Below are experts of layer 7 (counted from 0) of a mixture-of-experts language model. Rows are named gate (a neuron's input weights, with its number), up (a neuron's input weights, with its number), down (a neuron's output weights, with its number) and show model dimensions 128-255. Each number is 500 + 40 x the weight over its row's rms, rounded and kept within 0 to 999. Numbers have three digits each.
Before each expert's rows: "raises" lists some tokens whose logits its average output raises strongly, later layers aside; "mostly gets" lists some tokens that are sent to it at least half of the time. This comes from a sample of Wikipedia text that the model never trained on.

# expert 9
raises: "in", "all", "al", "id", "an"
mostly gets: "- Born:", "- Kingdom: Animalia", " him.", " | USA", " •", " | ITA"
gate0:478587511550521474482446539542548464509512477498492473523437495419499481469530463504485514551422521554518526560498529493530500482545509496425459453537483456513501602535459518564543533517505500523450475461529519397459569520532527441508523522545487523483471481482531479436496497520505548569570516493521496539522528540464512438533475494574508500549524565488488521519487500529527585457557
up0:561543455460457437547453546480496452487527520472540481547537544505517431516527517442480545566523521436408489507455498474500523454524515493526446519385494541499499517480487603457502473557463564510476537463553496516494468543489456443439511456492517498428458406441567524521500496523526563472458498499495525524519506533494573474488468505572438465570490473525399490488538471493542455542513
down0:475526459518518467431439566517463502529458491576536495505596525569535498426487455458501471512476454452481484462460476489479532473496492428466509525435475464523498484499379525489400555527511465500514519538438444531521483544437569552493506507522460458470523526507428483471522451469443488560518452483525439522441481511517456565454497518484492541549529493567548481497508497449583444516527
gate1:540485590473517513517414562488489559538486520493513566555577448511416532498538372444481464451519471481455468428442517480466488547509510506479522515579539517434543529411502552529467440517518440547464505525508588445477562544512526572556485517461499525490494533497468578465535453497501508477484519480519550564493563526460567533531485457478498472527466445533459446566514466510503548512508
up1:478475494492472476519533446525483486493509487494512506524431483519463558521531560546524454475461511584575454576496457512537463520508467489528541492454481539495513480492514497435506506455492507475540524471530504535525415505494495445502504533544485579494463451556450437532450541535507473530545481503463445496511438555492478489538516507525455507476532459476510485516467513538527497530561
down1:497485424483433505461537504473485559508484455478479424482477544514574519556466528556525519546522524529513539483469560490499508539410479507531546459536487409551419434570588507569457562515527462474521452544494454505556409510479481445429530518461468519501507496461525421486441447535546532509539468482452504530586461447564453510488527496512472559443498489445491512491490566497470475483509
gate2:522519426506528422526465522513555526482493482509544451545542526517488494513538533488483482521483430427526480586494527463429416512493474516477453482557547446532466479545481500533516507506529563531477474504427523561408495426459467594569486556473474472485482427506543475552609586552478535491484469469445540451504537569497485425506466536471435487436511493520509416505579441514489500469467
up2:507470549588433519483527544580442527470532456509574565553453530531484566431432471492528460515522531479498581446524513543459502513461542416519536501487515489559479486482493566455493532551525552489488500455515444500451510513492551567417496458507494519529548461473470526436454574475499503459491476522593463481485503465456507559478515535521459517533519572512516579477483508481523471488555
down2:568542466465531473516502486516467511481611570491511530546505552479507527486523502499501552448479521466421517460571507551532456429536504492453516493444478498501450517504545454461500513498609486445507509500480456548547538521545508563486454574519535560491464518502567523521532503515511502535450582481420492417583487542450360494439470520505454518455515549481441525510525474450483536532576
gate3:494554532438510443504495550491501552439552530441429444582476509562516515564505557539415533525485469511483586557415499464475502498502523505522499408483531494520407490487512449456488521440537451546483455519512534495456473542516439483535534424511452506578492450465529571477425553476495486463468481500518492474504537463503576424471434512497523480456520458480398470561425459463520513484483
up3:462470431485506451472528535466454485511522500531550480560562419520481509509487517426493459490472492511546531515460480472486492481539508494549483475407482414494561587434523529480531527495442530480464481536500516478502471490495456497479467528509487484480463554398504518492529580447484474484509513513491524511516568497484462432487477453586526557565466437476443536502501572417462545550486
down3:535493482497494522500426504474486524462557516500464412507544505552571500516537599504576432548419498442496525489474499489584497510546459536492498460460487561499557472486533478461500503557486479484482484528474472476538533472424567431482556554588495520504422522488539504520458515527457514554502500571545442496502543488506558485487521463508526451477545450500525478534479548493489419498567
gate4:453501562511504514511439535533435519558490427520505507519539572524455503593492523580507535572527506556521480566411508464430537578461529531431494537488479480462527453494508467504518544514584477487489433526548527438473462541533550417542498476493471519479549524533537536503545540501528521585462536475569491480527541518436493457505501467503532546479527520451514467450484545435396568504535
up4:506470530500560486478529478509461526504484520404435526447497467550596498582431561440483569463462551430427548449505470524543500560486512632491565519465490474547473473528504465582589439463521540581522481447472532582517476441538523447490489576456518581525502488499507447493444459434559467465469468455459511526473436482497500473528563516503598484494458473513524552523514483537453399477452
down4:528457432442487423508554447508490496510510531495506561547428469516505516471505538524500531503510459482484505549449522523502473427464476475481498463531528538530533486492501465535480486486550522501481561557504532553500491438431478523428463464479476512516474477455524495504534547507548550527520456519488464566521483485576464502512468506517502539496517551485532475435555513516490567506444
gate5:525468567576472423454471455432457434481511568465510479477522510524486543551426518491552490504470494543493464444543462496473417496513499448447475452531525504523512529504504380473509426544483497486415457449561553450467504470490504499525490548519476477538419507527539498463430499497512543598511460476487568527486476561488484540488540470465549517471474498468550401481474533481592507582465
up5:481502530534518465428517501467501558511540436576526538506520459528505450538491444592508555536494518603547535446503501503470526489559503438507506530464493506488494529497498520474446542479459483536517492448470555421565578552514409383489566490492525523541542450515485527478512492538479501578460505514514519519523504493434542398524547486476476557470470586390516547495506507504483473552518
down5:532456493515509513491493548455479521559511493479418453518542496499473511500447458469540503460513481467494507436482472491420535468485556483518417493521626540562544463541523531557464563443507442519531463445502531458511496503511452475539536466518491485478496516564449426487461473554466474579493544445495519480507460480485555426480512523457475528488488479428418518506544501482470531537420
gate6:518512533474592509506485535448496512489468498441454491514541512526478532529588521511460556504462473527516463486535475538546421482559497428489493573410441480508537447531532555440481476478504528520539571432552534526543519503437376511504518448462475559505523580533469520502504512500498467551447516560550567436534416486420512483442497470562435530507522485517560428602441550550530503450468
up6:470479509449476520505538463520463562603506521574455531482490445471492502513481525465481556450479443515547443458571451525499528462516508546559498538539489557470456543519545486513485462459481442477513476495575466441495490477413524422442435494471482489546525456504468512516503515489475501573527527517510543487496470453562478504491539534514585516451472453447524521439507497488563465408515
down6:554488538475451486490535525500505598526448557493478575536521482475514477523554591531486470526509521544552488440508389550535475449556455497526542493525521481485469461502503476493504459452505484474495538432440524544522504537572491471496506507485473492544551507503574561522514594456519515478505526524490497539528549463536560555522504421559580475426456557466577484483479490571506563460452
gate7:485551469558531525461512519507465477525521525543529524523535448570485469523509560467520508576455476443487541551478488485562543507518535416471468423509574540517483502479508451534500527507538542355533502462557560506523486479515486550488467497501540522551552486423548511469449445456488502586494493475532514492527496480441479517503485496565529482479531570450544466479448541508446486409543
up7:515538484542433476523470466510553460461534468485507492481533521533546514511540452492522507503506458459514557427518450504447499515492516539490497472433503496481511497462492495390514514459531549419481428476425611455555536491615507520533507548484527486510484470526515567475456501546467421521428482512441491522474526490530464495475508539593537512501515518468482448609509499457485514548564
down7:543516470569554438445481552459567470530462491528511612546536469498501524499444445539518531500486468546488519550519497553480503581453438405507532494516533505504462469558528570497498508440484504481595540509539452589489470540540484505484523519421508466508483492436501528551459441508412445500557548504509503483528466457579483497449546518453527470573495524530521491434482490470484462504426
gate8:415562584464469541494502490456540534503509543522529510454495455519442484473544529595445519497492481483531412516525567455400475539545581453487451514588514571455500500500497499563425408468510500468508544533550556486457520464497505504477483492490472562471483532465548527494554474479489502471477507491575468548480462494461500435490489470485462601591471497501480570465529438560412521509519
up8:548488422515529453546515442465537526559517438473512495418410534429481507465514525466523435497477500533524506519471524552546505372418478463589466396458487513580491487527498572486465614527544463488445462543500509516488511506569476490509457485513474485474532456495507492478443535566495503597510446534484567485531500456509495520522476529548502439456579548488452454533467486458500460468498
down8:482475445482577423531536497558513460456518537506502491473440481533459518554563475490448528442510533513515516492498473509490554453513438554490510463534471500535505507465601441510492533556520528460511556409483503500507477442482533546565547470459449492502468552448451540445462390492477542493506529420447463473570472533516572550430452533498555503473455511461470479564465489433477394475410
gate9:510532468464499484477561572554488526540498559498413441524542437547489530431564500515493509534452490503513420432577576522449437515539486459540460420577487566480458547515483474476470431498466490462496535520513573453448476515481497522461462471524584539490552503506533524498562534476470524560463501575524551498475458513463459470489466512472475615424510442576523467458528512518501671539520
up9:549523471522530443486504484518541490585482555553546535506473427565515432489472487500490506415570516573599523441512473456561542503469497453484555512433483488455497420473504573493535452477466478474406528477457519542513477497544501513427588476549470472494493447519531525477465429466428534532465509500470467445491529510460503516436474474510547489487490577525495497455523417482444504406494
down9:443509528505492485466519504512480574506493476499467574505509476519498470517457606509469492487491473530475444539547508500554562490525563511482519483547465415472635441521565517527509447509518489531501431463617490567533508456491461501507501433493470551521496434447552504546466535537587509500505470511511487444512472449559503560515453496439448535456536487478567556520506484509452493474475
gate10:446520570580523498514542495503510522466496530540507517530485500477588510441496485523498526520462449523383538498500491470468432503418468461516587497549464496555562493582516448515450575480594497510466556537559541474532565497487562503533535461519531521484492451557497506538473460506528561440453540491507511461502497548460490439529418467483449521406507441475490504485481476512557522491568
up10:501457477523553446470462508471479466568479516438475469487485586481546520557561542492507514508476566533441454499522530519571461540445515513511537504532481431504501462510459514467527446584494482509491440537505448504494467573519488488472441491517519494510541446547531482513518456431536503553475483474436556552515502498469555519500539488497597576560542551458483535473496505568526507576601
down10:515464534528544476466542450479501584452485527505484504478490566525600516541510496518485466482520544443469457498535484504501500495513525456554543538490543542416475527496484455497448430522511531494553505428502528580523579470455504426523511505530512462465583549436450474503452424477522505515524439586497526504548466454527503474536506485535495510461484491522469537464503481490532496493557
gate11:507549464522539459509535533468521464582477529552495512504537497601471454487543498567502486517530521469530484496492504469531548505488487507475478523453531516449489527501514456447502400497392459453481569596505503479520544479444475552465538468508498459559508521537448467482461549457501440542437549504512562568478478561554451446475454474514493510493518499468473499447502374485490487489570
up11:512488526533506502515452476481487526520507445499513467490496585573432477420527499453545478557561534528494522517501548468561488574464493464496520503527457452449482503532501552469525547501498540490491502482494409464506558407502496375562521543528496509458439615476519521476479572569508445411500523513456471517522539534480552470508542437477487456542484548425461522471502504429533553533480
down11:440496540504511533501449507445440541563509473463466507531499460488502540592506463495458489508593515575502506516471493489485541505427420468482469489499543513529514521555462527473434522514495507551405541460527486508440555544464502501515535406506462480474569467496551572461586490542497483520458449493468493531460547480405491527505512540532508502473509470477436495471534437487491517559458
gate12:482508514432531543539567501537561450512502507427549507481466517508505508515543554543485587440450430530464553559487532533499427508462502533490479502498456543538492513565509494497445535540493418468518607470547473570523456478483481597478520493545427505560505487524534425546488533448455516533501519552521460514474493488512532535468509503498484625501468490545471476527530422503459533509498
up12:509481509513449485519471529523515445443445398466412462508548479474472495465517445446500502612505445441519478482511484476485442504533481503500499476587566431485515445501520557473492454428539563550449448456441466420541442541512450498548476465531502472476502455479537526440504500503491544560523529481501532569502554450371495499558538491449522540513429563479512597546549555457583564507481
down12:462520522528483533505485472530504538477459466473461462422536518506505501512507463472533521551477527486559529523520430515430531527550551485516443460511590440520480488523520457539479531490495514526531412521496451497531425458454493528462480531426599514525471461526492529506484494478500564483514504444531511555427490527387554451488506503524418465477502544397444483485447446472512553486466
gate13:548541542524571469521492514442493420521507490430450536448520584596501581478541481510508490594495524447427450488397518506457457502481466507511489548501525543464435506516488486527500440507535473507482487540508470526521487470454504535419443446454520518393545482499467449529505494443469554556455486522525559429529474527469500515466511457530519451470461452498555512583525548513499508477506
up13:558556530557590503499492482484523474599556459457414506495491517450497516481489535525449479485450471499426496420410456489462467548563537489489455575508474476534442507492491502477490441530476505518463471499482500554484422587428492568512523471514463500448505455498510442502577461455452543530386537503538470521496473482483480468529512489546400556564491515535477493517544513550405468529475
down13:450450502444469482524471490506485462501456505538582528474548509440538568427447493486517472515470533522536485464485489466494581494545437526463457528532456484522470536517472447508495498499459477462536507503492499491520471544547554499544531528533556552544502524513485540505487458507527497444541567406405601446435433455505532547475513528529418504538508454495474549501531448504571470535533
gate14:501508549503516511503466501515512497530507513485437516439521571494472469457525533529495468486482494528493517480513561535535529509515480567499495491552508415453482436523505502505466549517500527440473593469473515490513541530496520441542564494520583533440470539513476506557557490550501560506529459515522547488500457497492426565491521458517494472463514529552493507521451462449446503493491
up14:459472557479463392527464509503458519511510460496434614515495454542483505580505567536569539465506505456481447516532455539454439452447477509524465546553514482545425466545481463518590574446492421511535487464502457470556510486488509499504513471479511485490464537482499505555519455484502478553475460505461425489522477498456527478461507496434495528500527494514434486470462519500571495465521
down14:471485576489516500500501552562489575494448498523460493444524418526449430418531534567492520534405590509496499512516452535512546494475472522499518541530455428554491477499501507488450495474534491432500555492520489449483549516501462555512415479569497502477454481533574468490490439514461420477472459489479484504474460449521567481491516478461445500387534570473495506469488429528534521508471
gate15:481604497538478487561446540490570467534507485530578498452455510538462488484496518454479461542448510470480446532491512451558542519530467504498500507459484483435482455482504514530427527512524472475523526527495439555524453449435496557529466435554478491491464483528452508487542489512468439516548487464398514467501439502520493483516432445545410425490498543574467544421538513496474496517552
up15:480493427462513460483500518474571486543451537459472543465509495503540479521537424523527461494548475538534549528471432534514560522478557497543459523541586459514533606484507512551533457470466470522522485508525535453510455522555499469437482517496492482444525564498421497455480486480537538485473475480487516504493509531538532639447493471421521508527536469552579500516433439561480425470404
down15:539549488517445450597485574480505405506516515460442538474573474505498490530543505473446517530534503455485486435517489472477519498499422446525479412510610538451493475435527537521497462449524530398484597558471488501532497567563473569494488476563565529488486500485514443456527498458464455528494536524468474496441501490431461386453569522515502472449495467498433466541473483522445461497529
gate16:503531519508533505501564547467535538563444430564490508468563543551487471501487495542486510483533526483459543474430459505593510450513419519486486535446504539489483538554498477443538510547496504565474505523479478511502567478454473521435560495476474517511527435536528506444430481433466506519508468530529478484489576530507531470513583449487484449561551496492477433497508509488519555551508
up16:499505473522548475491415471503581521436561472466512470558495521461524532500453547551502540515539390499553510488540528567563476532388528471478452552499488471486520452510518420451502529502474467547482473558581558572463469489527489418487499485475542521502432503541450441499475560581493522419516558544473559508504498486482530571459483565531555526488463482519496516647450505517421454476506
down16:523483512478453443502468504481520476419541532460533532516528505521452435503452509483517533524506514494479444527450507466467581561501499539493472528430492537532450548463369493477410462483494504500581491515442490502452501503484514506612478532459520562520437530565442530594511605446502493514516485526481490447476508488541462505540500474516444512543478544547522484506493500484461495427486
gate17:507540483523494508577547543520522442449492423511485475505555529527497518564465570501518499530521405511492575530501451468501476480455482536621458504451497416451529514512523482507549487400507459418490535534495499505497538449473512476504569526494516526390534508533507535567495440477541511554522551460529463569519466536481526501470475441517456502446558545470491411464459483548501479480461
up17:452501530461503424487477464439535429537514525524573532520439453481492553487518467455455543512480529444501507488509482536483468512546495510374525553433447518550507450486499572475443526561510507524537529511543442472445521509488547551426501481518475482481483479427533526459463521489497514409535438543496475474479554451521499444420519538553545505524442496549474534534541494437551493509471
down17:530484494413522478481438468482478568534500518522526546506472524532469503453525427455478475503484595545483426501498515478541512522548494480517487400494489502504509453560560505533473454475519510509491463409485514491551500485522506558484468479448510516519501502522509491466524496429536451519523455502572484487560521488476480466497463548504468511557463479498503509489474511431444595499548
gate18:432521575469514512455470433496509510522483606527568541566494459477509464494514476502517563511459549528500525493456543423531444498562522469485484524456566514444480496521510527482539531494477441447508522564530535483512512559453509510484559519513492487544552428478572478542485501485504533553505459486574524536517476532491495426534463445505539512553509426503515444479453497499504459467567
up18:506525492535533482481541534498555496524425425563580515519476414499472483373472499471488500516502501562489537530534499529524521516512496392436560466501545573460529557498553489539517428505501499441502449540489522406484532541541457456468554492491473427515484575478557447528508470521490565521438428502515439503513483480541426469559541471530534486545526494451532457530532550504483529457558
down18:480520520506453499553546500547521478498501475438519446499466487522511520558447460487511542553491490528438477435462527574558510542547489542548537564525533522476516517426579525562498449552466432491466477566538507492519527466467526542554515475547490466555542551488511417487495464532494548567489462489479448469497519459540456514536485463459505502491509542506498476497477418550536535606477
gate19:513507515527517510449595445559530454519503482541430491475464515568522537409574495543489466521502494524427511498486511481502584608563465554417506533558540487530443445464508547465533554510496572444437536456469526473498560500554520549501500515515493488519454498471532525517530479481563528510544482487494509492527526514525510473459499487497456566527475464482534446526531487385479532512418
up19:500498528483549511513508488541519554460428437454411439417504565442515509387489514506496530534488454481435524487528471537505463599460494543533481488555449470470516417550497489561456516506474515502557535484528530485488444500551506439459488525490508448486512488489522450435537496482508526481521466562424470473494530404518441524471473480493533408522541479463535586489560566479515414528536
down19:437576483514477426550416503613500489489553493492524452516519461569473553523473522506535460539476396418513546461475488497475524539508583586519524581522477515471514481473532550478551517503430568485477542515461438530524488526505476501505444473494462518529438509510469525464485475470508503497476468488529534503461512442483482515558465520516490469483477486523559511551519403490418419599446
gate20:479587541484542504526525477547517531511503480440496473445497490453496502491546499501523565573491479501603535552501516583488523483485448484516479460497492476523475472456529486525459561449487503465497463486480534493535451521536422528480534473526464548557492500537504485526468507550516550618479480528501501481507548424503533431448458496561515480555539494461517471511499554451421528433522
up20:500510532495493502458480436491460464487500474504498497507506527506523504539478534497478479471478505525491536620472393494519563492474571562464535524618571524489526567482525412524502482571524469558557523494478516527479458521534485539560482475523476527510545511500465524517555461445504446544488424500423497531478596466492498511472505458607600412452542511448487519498466519367483481481432
down20:481438428472545525600463468479499471588566501585534514456488484525449572544494480492540500526517438435537507475488520524479514628550476493507458497546472551487513425549439534486512519530468423480598552495430546456432545418584429493470516537509521517616483514487480476540529459534522498528575444537438451492511529462557483504506468504529536510461475513550473575530519583493512505480531
gate21:537492506531488509508533511564496453438477454510444442547451466535517544409508512482522476455461490499515564428503547425580513488419440502472506535527502538474459573502470440467546489533490543452496504423465554577505526507593483408504458429500511451539461471524526477469518486473527474554501494561486533559485501507530492574540518479478442527520446565481455435493416514491576534518460
up21:523526522505565541458459463530431469540472441453508511490517531554551560484546483533476462532467490462518513398527546524516436565515460493433480532440492549486452532493482492468570473463518582481521528492509557504494446581466497437544471478451465473460484499526523514499518459527539466521523579461514448515493529477535433475499413599485487484536469565539540459463435505554488518506533
down21:561538522509558478519426518401499540494535444527495529503478437508529520523508470537514543522550567537485506481557446490502418496525534480508520526498535456455449533523418501508473491540483465548479510404426582438559536522532470518532420445549499506457475494544585496474479480528442526529578466506468448491454596428555487474499494455508580576501523485563542522508456505557479439497554
gate22:479543437506507464546488465478467481515518516559440466420485512526476449489447472477571491537431503450513499461544488491511507476480494475491514520418482519476504581560527468546514443409436530535556520477477505443470505491456564462474471553488513580539484499507539551506586506416467554555454484507518558532472487495518536509567491483513491543487545498459520462445516500503483604496535
up22:512500441496475509409498534445535535468490489502515475484598459489551497508496509479469468414616522426495552423543505474435493476456505527495529504510473477493479455497500449506392506528536477491448599475549524536501454523468518534482527518525506518446425499488445538586504496497438542496453500494460484488489401539503532489499478541513472482526490525520443530492525509534527501517534
down22:459468506515462513539506429578447468460559526409497469516489585482499418477595515495518491470465538487489484447502459533454520481479510497576492536497482509483478491506560480485535511482491528496511444512493435526488564574435459507438496465490464508512499512551525548554428415528510542507536521491520524480543541499534553521466567505499497472486512559488457581540544521418496492456488
gate23:463586524518513452534481488542483507546472497512517461554417516490439471510540473499464590529501484529457565517498536454564540504487495446551453495480501530515509538447494427539510493525478470550519484478507468472567522485515552506482537447525473517528472433448550551482521450496460416523486523496472556510491522521520494517442478438607465526486506558491456491524471478474481538431470
up23:505575463480537514461536469500530521576446534483564472541502475499513502466567458485514510522525511570521502595474530488587547571456455467566481512527484528507374571458536476470502530528545533504487534457487490470542532515488553560528569481570536447532439565450528501432548484512496517462501531462448494505493476501501456445520520429589534479547536538560412494461454528484459456622540
down23:551566528467509577545407508434578504453525531470499456477489522472508547541477481458486524471518529519517417493523538503462618528479532489599529509536458474461498476525551543545512533494496490508428514500452460521508540477510543482470451475521510508511520531471562469567487498493482516506439530570494480514425591552446559517487524530540513539505512609505541468504550466519502462561533
gate24:512537533569540506514477510509484445540498426514505476512456430484521480528551455495456534452515478490487475516528529405531441533459437486468526497539527533515550510583577543549497498547516563574504532522576485487446528486508482491488539441569526517471490548547553450489604558567424499532523512556451497507492535424558476507500484527497493551531423525499515502481481537520446487481598
up24:453479490435517491468560361552534483540462453472493486497516642415527501479523499505498515509460558493500552529512538530540565453484472475503496519505469518468507456503505476427525567494567442422531532524440471519520511470514509510498529581532506495510512482468509424487417459467543453476516496486487494472513466578442474511445520540492463403447500516473434481477583459481536470487461
down24:490529515547555529448547463518443497516428546411511527431485446491498534536606430529502557535463446460457459497473536499551531567508525503527544485600446508501518523581423503508554500518499500567456477488498467457390545471523525487487389543491462471562513482512472471549525491426518497511500522520477533530475462514526401524470507456403496509517488561593520498504511489547471462495508
gate25:563486571460541475539491476479485485530488547539450538498473519481486512439466427475507496511481488546524446518498504510499425498523541460486518554444513548507548525549468485496463421524469552511529515431543536459456469485484468595494492450533426507522425512517581541487514462507459524511558497521526490451485550535470533506564529500513445475534532540487524493506547543432496511489548
up25:516477491418510472568553481511516557536492520520559458416451501449479489555491439594552488524535524567531558493500500509473507474448489488543474522491465480537447446430511489552515563476469441537480544547541484520491545504545563448436471498512487501487514472502545503504450529533474487487557546446514500516506562487524461495588499516456507416481484538512379546492447482512497520528481
down25:499484449475467476515550480489536487477515519495522472484532563490440469515549497516555474578508529492471519533501404490461564527541534434524435515499458515499559560454519549619428436522496481485501525500397570486484503478493505523490556495527552519538561505450534540547504566491496551545535502490487470507530516529470451540501503539504464481432494491499500501498511483555522518500527
gate26:505594548488444471533533480525544511482502492545513467556443512545489474509440478497496453512520491416424464538434449447505610496457453511534499507501516475461466462483533453541503470547543578476505575523485516444527407417536519583486532493495466456529474526454453485494521535483405516490577457501519485468512470520479496462483495531497448469471527574513488505489490522461430501501473
up26:483483425470494522516443500457527504509527452496578524538479455488446484572431491533484531503477486515513510537548510559535538452484548525491541439514481529505511495446486438463451479483502513480486535486505537532525518479499540500451532544458413467499552498489489482462512497528487449532487501526531502534504496512553431446518467624616437522568497544453419537477470491547489481492541
down26:470463503442599548555539499520538499535556493457524474507483494525501498536538512476528436560523447487492457523488434535516473465497496441542419530521517515466529503507560541396529515475472476494542455464484506517415549482509486546478474584508481448501428522555481569506501540432487480488515475561507616493482512554513580492496580499501470457526500474520453444498488460486539504531513
gate27:552455538518509485479532476481540503526507526476466512480466499529417506510542492556494515487510474549570486489461600473447472483541577488555485476524530514541579511487527497450534525451455538570442530489389477510523473483474541511499521530503498562553437542447557475505509520531515527505465528543503467508517515481466494466391486497538442476473494527433500392509443562449488500505489
up27:528516453527469475512520596498517424454521479576560528494508440525545458522590471464506445467548464434547517572390508490547464472502523497558494456486544492435528473479528537464474513513561467468487503523453480455467507497531516517517527450427525428597489473526479506499478468511467562536526459538462426414488513478450458487547625390445551503468438457499519468452510473536509497517489
down27:521514458545449503476542471539576530452530490526442567491445541491441478505509531421491512487494502517525473471522458496536477447455469442519491448451482458491566415529490580501496525499426497511462550464554513558529449436503485451443482444507487487587521488523465569488388532522530497472493474484500515534526550501465507530419528484496531598547519498522517580546551484467502558518458
gate28:529486474484508532469556443473491495528511509474499497489498532509521401527567403479481515531532471500485530464557544571352436516460488504546490525475451487466429531485521443463484464487518460475497539509476525517543420557522539479500418483481518456506526488551586529474478519541465503608461454455486553475538405455448569524483468440465475576520546512475484375527462518506478508530501
up28:461455453513466524506473463408461448512512521452511549499455554522532459497513555555511487532481499463518519490520474473565544512497430528502498495561513462497460497437507603518499534488438524426523468439473550545549555540430448562547487510509447514485461541433442553535561482482561543455461498537530500503507472519508523455532509480487572565434515557526491476556505512472577532482502
down28:501515430544527484544566461489533443533521513455550508490490541491550491492496445572432503535480507471522512558512496440487513440518531564548438529552468584531510496449475578459487587464529584499490476516554517562506426475485469443509510452461509421411522475501515430521443426490524543529527491515499515516462395586511429468532526550488511499424497506540440547513461484486495475488466
gate29:555531449508526470494490476498482440505502426539482466472551541540524466547549523466496542523496505476558437580552541549500484492518478526451458543505506474502475501514490494494529503480523453537436549489505513597494534425513559511636509531506467525466496447464507470471476569516492511519493497523397526518505450511492520487498477461523465474536544503541460501472420491482437533444514
up29:534488501486424522458539571521472513460504489506506558489511529512503479487570414562486521558447541505520528453524530509523445427535433456537526491537569524517491526524479547485509484407493482552532536480536506443542479463445556516482466516481416541529537438485532469447471518423482469481502462523487501562517446427493500498527496521523547487510444516469526534462553529506476533516570
down29:452467540442582487480494459472519481477495510444525526450410537475474464523530509502429549527433501461502546449507493513441488450525533484432474586487461510496484521500416493484495485520476444521436500445503518506465474474540440528465517470503469442491515591389455493437494476501472466490528538549399446519476500555515468488576496522446469537470494444477441505488503518486542487514537
gate30:480530523494473505514509582534540464464477468576489480451531478532438536472492451492499539525440525501495495486484485486542503531608473426475467456515498424454493570484512428548484545492469470488527524538537521453549524493504535510506500497558534485464505474525507548486545486453487555485491490459573586540473479572496521519522501481533475460591502550416466511471544536548550456508580
up30:479451481497529516549452447498480520566493524506481544581492539524467438478558464487499564459467549496453500507513513517469395474484563507466459569488494481505448510488527467447489478545493454482507472525478528558560532580493493515482486517498470565487518498520562451509502485491510537460606489454526508518503427489483520470470562522497448580430488482481554518510517562398514505556465
down30:538473549463473441564536461461506482474473555535466555508469447531486506525509532533495444509618506537524543524515418474455468528425466457513508478618523490586514474438501570513524462519574477547473517514479466535540563523503496534525449510465476496574441512424525461454502568465549478526479545500479512465532521495525374439535517554484495502476501514544519496490504442521466529498475
gate31:533589565485521549493451611512552535482467494517519484570475437571426488496464467517533518512542453498469430522516493517473485555557483466501458502486476502541481493451487441563575522508505442439454486522469479467503487513455522584495447521560453549511460455452539456470487481521471511507457460503474435479515480475448503404507516563449518523409433446497473458424513457494498538424492
up31:470518478473394418496526540520425459579471602506541499546532537489568468521502404461543447538498546482545521516476580577454455468472482492433529474559478532538499490487515402500449581524548466466412471447571470506519566491490474480457452483462475517510523506440513462546438564524493548580492441497521488518499457561469542499475431493479496471455515541483438541495511478496395533522488
down31:472488500469474467479504495494494505514467519504501478486524475438509605447503486491502477510471517437528427459496475474510551462503499528479583496466456507458496512452442472453478489550491547371484477540499515462477573483532425520495547475454472542527444383555462534487520538560545493444506469466574436494435488476561511429431511491530561487513510495508540438500513505434477408470426
gate32:489567444526531560470604546466476492568470468540495451465526529512511555511492538547555551518471522477420451539479488531466495506503485461443549409554476508471535424496507456491441516482521506471483535496505509504476492496468440505523540519530497466496457505475524478558534464441553536461450520557529491533482452541458468446518466546517406474545548446536550532514548531544492496408490
up32:529496579512481458461465507604499495463505563497456490526524473524527478532427496527515491534555438527492529464464526495530492461485507538523521492539493535499508462537522569503470510450452515549479494491533529531543513420495560548510496475525436497606481524418481474529483570487577488583493534500540493409509558448481521497593506365487499553421465533489588367537571558475496509506461
down32:493542545457501448514519538459588476463474496522431434470537532512501394548452499572525576481468549490526543466508521518539525504509493524582469458533505505428445549483545529534471490456448508564474459512478489541485538579504545473469476381498525429530435537489512573502508486493506441524477555493518452533549471482517493477513575552499477563515510494486545552506473472466463521499417
gate33:517519511536522485514540566498475538402512538502525456489458445455550529514483512497495510529521522466467491509509524492468526525508475464498502545506530517434515463442505479548442506531546503411398456460557575499493477458555481425561483491510408492546510428528527572476468418501472468509455419541474474478506444511522527498536462444467432494552536494483499484444519506515466484452538
up33:477514568550503497451466431429502462464522485561490480534472497485598554415491495597484483508489499489539469563478482516566528497533510538473563466458495467453472500517495554511458470496483493433417453453491514504512512563499481529480463579523514438472494542514544515440544510518413496561481490611416528470505508521499490492528462402513476492494500519532459488540473550428534493480459
down33:444573456523510439526480491502519413499448577451582491527464549444500460458481521536520395502500513479500475492528485530517584473511484518448488492545518533495485454506559450488522442484529548579415455500458540484483465468508519467477524384492451505445513514473449554530451487485503457493464517549451475544610565421510567488495457509470519478489528526490491533502518504497454485525499
gate34:512576552477585539498521489560477551556534439509483460586504524525503535449596469514468480504484489558465567516490561492533484553497491481396481480508513456477564368492518446515488554535529496491526515532480526546507521514513472448521506501473543491495502507443519451543502523487456484437530537466417526458497429533439500471459474536520445505493496428433439442501464563475533525486487
up34:511535502496453443516536491527523422526490519459504570568556487511515459537476469547427524470463495447487485497474506590552433509438538448508528531455450531550503513520484521457456464571499500551523522430491465560564560453501488544449499474455546482530420573537516527471462452439480495532546558523531544491505517487543493536570476490524466526558496566453484479516486434509487496451466
down34:439503520444515530526492488447526482538542557461495495524507538431423457499510497530528391511478471518450454569472462463467462490552496534473522482513463511505495475571448414569538537599501492534494498464457555452553469489522494448485486539554509534527534487499551536493558631499515580447470469465489456480546458562517482512577540569470559539455472504498506426514440424512517536498498
gate35:548537514538484389515533416480523484525531588504530497489524513549475537601549512495484514460482485449455428514467488489556490478500543507494442556569495488533543467479488501483493537505535550463478528513485512508420446476532476539479505466524509559544462519531471524399509537471526527483506473444431560452510519545510560462554464442476433498476462523447544395503481515541488490489507
up35:539506515496480447553446415532553514466514582559497502401518548553489516483521480515493488524506495471467412541456467481536522490504545499423454590425528517533546431484490527513450506517545550505603486531498483491500467497512477553528422516497527559517410549512461501459521464506513462509566447429528536455496491546488527518516511442510508492517515532434535452476506474525443529457540
down35:476474480478488547540481536543481516539458492422515484529548571518487481480478477463486514457505539512513479487440524488485494537515574553465521521526427491480495498461611534522503500540524529490508522464440500574491467463534445543547515488466535488432549520506507554497486502534493444486468453460496483518593494522537576512568380487497440432520502547534584451457525443585434539455493